python train.py --lr=0.000473 --grad_clip=1.0 --warmup_steps=256 --seq_len=1024 --dataset="wikipedia_en"
Below are experts of layer 9 (counted from 0) of a mixture-of-experts language model. Rows are named router (the router's row for the expert), gate (a neuron's input weights, with its number), up (a neuron's input weights, with its number) and show model dimensions 320-383. Each number is 50 + 12 x the weight over its row's rms, rounded and kept within 0 to 99.
After each expert's rows: "comes after" lists some tokens at least twice as common just before its tokens as in all text. This comes from a sample of Wikipedia text that the model never trained on. Tokens count by the router's weight.

# expert 4
router:43 45 61 47 26 33 66 46 39 47 44 59 31 44 37 57 64 49 52 52 54 66 34 47 40 62 36 59 78 63 51 50 40 70 52 34 27 68 48 35 44 49 57 52 49 51 42 54 50 56 65 26 37 52 44 50 50 58 43 38 33 51 62 55
gate0:70 34 63 35 24 33 33 45 42 46 44 36 44 47 22 52 37 60 43 28 47 40 46 53 56 50 41 45 55 62 25 44 54 51 56 30 49 48 51 67 38 50 27 61 61 79 45 64 65 62 26 54 52 44 66 77 39 34 71 38 69 49 35 51
up0:59 54 44 62 40 68 35 50 60 49 43 70 48 47 40 53 46 60 59 61 47 49 31 59 42 42 70 63 41 55 52 58 40 51 51 39 44 36 59 70 73 62 47 51 64 44 31 74 36 34 86 45 61 55 59 47 58 23 38 67 48 61 78 50
comes after: " the", " The", " his", "The", " this", " their"

# expert 5
router:72 51 45 52 68 70 31 55 55 39 61 43 35 48 41 46 40 67 49 83 54 45 61 43 40 38 24 52 36 50 38 44 72 58 63 53 43 37 51 38 44 40 54 53 55 69 53 60 58 68 51 63 44 68 41 46 54 63 47 51 64 62 32 58
gate0:49 31 51 59 50 41 41 73 30 85 75 66 42 61 29 56 54 30 43 54 50 34 63 63 52 66 46 35 17 53 39 67 43 48 73 60 54 51 43 63 57 68 61 56 37 48 84 60 36 52 58 41 62 57 30 50 57 57 51 73 74 64 51 55
up0:74 61 32 52 34 59 29 61 44 30 43 48 58 47 62 41 33 54 43 57 42 58 60 42 43 41 45 55 45 47 70 58 64 30 50 48 46 28 52 45 43 43 49 52 50 62 41 56 61 55 56 48 33 51 59 35 25 47 53 40 45 37 80 50
comes after: " |", "|", ":", " is", " are", " 2"

# expert 8
router:35 40 34 53 36 68 47 41 58 57 51 55 29 65 67 52 45 44 60 35 52 42 28 37 41 34 35 63 57 43 51 53 22 41 61 63 92 59 49 62 79 64 38 48 53 58 61 50 48 59 50 62 46 62 48 53 57 51 55 57 43 46 44 39
gate0:52 52 38 45 38 61 37 42 59 48 71 54 49 70 59 51 31 41 71 53 67 44 42 39 49 48 44 43 53 70 67 32 48 35 46 48 43 59 37 56 57 60 39 47 42 48 55 53 53 65 45 45 50 52 31 52 46 44 47 49 76 42 34 64
up0:32 35 72 46 49 48 63 62 44 59 49 57 74 48 62 55 44 46 45 49 46 49 56 37 55 44 44 52 55 32 42 46 51 43 58 53 42 64 41 37 66 52 45 68 30 54 47 61 63 63 53 28 62 58 62 62 50 86 71 46 47 32 47 58
comes after: " of", " in", " to", " for", " ", " with"

# expert 17
router:61 53 54 62 34 51 51 58 27 39 26 50 59 41 38 55 71 46 60 57 47 55 41 57 50 48 47 48 55 52 73 40 51 49 29 52 38 49 58 43 46 42 69 62 49 48 47 47 42 57 59 35 39 41 43 41 38 48 47 54 30 61 72 56
gate0:50 29 63 55 62 47 50 44 50 54 60 60 48 34 45 53 49 56 40 64 61 35 62 62 56 40 49 61 43 62 47 65 61 61 49 61 32 47 38 69 44 84 57 61 44 51 41 41 55 44 42 56 35 67 65 48 39 43 51 69 54 69 62 55
up0:36 46 60 37 77 46 61 65 49 60 47 42 35 52 76 72 42 50 31 53 42 52 72 51 33 55 50 56 51 45 49 44 37 42 48 45 47 44 39 25 47 39 64 36 51 40 51 39 46 48 64 41 72 30 68 49 53 34 29 61 46 65 39 71
comes after: ",", " in", " was", " as", "–19", " He"

# expert 16
router:39 33 53 61 27 56 48 80 49 55 55 61 60 49 53 43 42 46 51 51 45 60 62 52 51 42 40 59 56 41 77 33 60 45 35 51 45 49 53 20 70 37 47 41 66 53 52 52 36 49 66 50 47 49 48 58 30 33 35 66 56 66 51 50
gate0:51 56 45 58 46 31 33 76 54 52 29 58 33 39 57 51 65 60 43 59 34 70 41 49 53 31 66 59 30 64 41 62 61 45 58 41 50 33 28 47 25 61 34 33 48 62 38 36 48 83 50 50 69 35 52 43 61 41 54 54 47 69 72 66
up0:44 71 72 46 62 60 42 58 64 46 68 39 64 85 62 54 46 53 58 35 60 50 60 44 45 47 49 43 41 51 44 52 50 55 46 76 54 48 67 40 42 34 56 53 44 39 56 51 51 42 36 62 27 45 45 38 26 41 69 69 42 54 57 47
comes after: "\n", "|", "-", "==", "See", "|---|"

# expert 13
router:67 60 54 29 64 46 45 51 45 36 39 38 43 60 52 48 60 52 47 66 30 65 51 56 49 47 66 40 31 42 56 59 69 45 35 56 49 51 58 61 46 63 61 59 62 62 54 45 44 50 53 26 36 38 62 46 50 39 50 46 47 65 60 53
gate0:49 41 54 45 50 57 51 38 55 40 41 43 43 51 58 39 36 47 50 49 63 32 42 78 56 52 65 27 16 67 57 47 79 33 47 48 43 57 40 53 59 37 35 46 67 46 38 61 44 49 60 27 54 39 56 49 57 44 60 43 55 54 45 46
up0:48 54 52 38 31 48 75 23 58 52 29 43 58 49 46 43 78 43 28 47 49 66 54 32 45 57 50 55 65 50 46 40 41 51 60 52 54 39 44 38 47 53 59 47 42 40 59 43 54 54 56 27 52 45 48 37 67 37 34 39 49 47 35 44
comes after: " |", " (", ";", ":", " –", " /"

# expert 0
router:43 29 55 67 40 56 48 50 58 41 44 55 62 38 66 48 50 67 50 65 67 40 46 39 23 62 54 65 48 45 49 48 73 49 34 49 52 39 55 64 44 48 50 65 45 66 63 47 43 39 41 35 60 54 36 50 39 60 44 54 47 50 68 63
gate0:48 38 52 50 50 56 47 47 51 73 49 36 43 48 53 66 43 53 50 55 45 67 41 76 53 66 62 29 54 65 53 67 56 42 46 32 59 28 41 66 42 45 42 48 38 54 63 31 54 58 48 49 53 47 49 56 39 56 54 36 47 55 55 70
up0:40 51 77 54 49 52 54 56 54 46 51 42 27 58 47 69 30 10 45 49 36 53 50 63 41 25 54 42 46 40 38 54 39 32 63 32 55 37 60 40 64 43 55 52 59 55 54 68 62 51 48 60 51 89 61 38 51 50 49 47 45 52 46 50
comes after: " the", " a", " is", " and", " in", " an"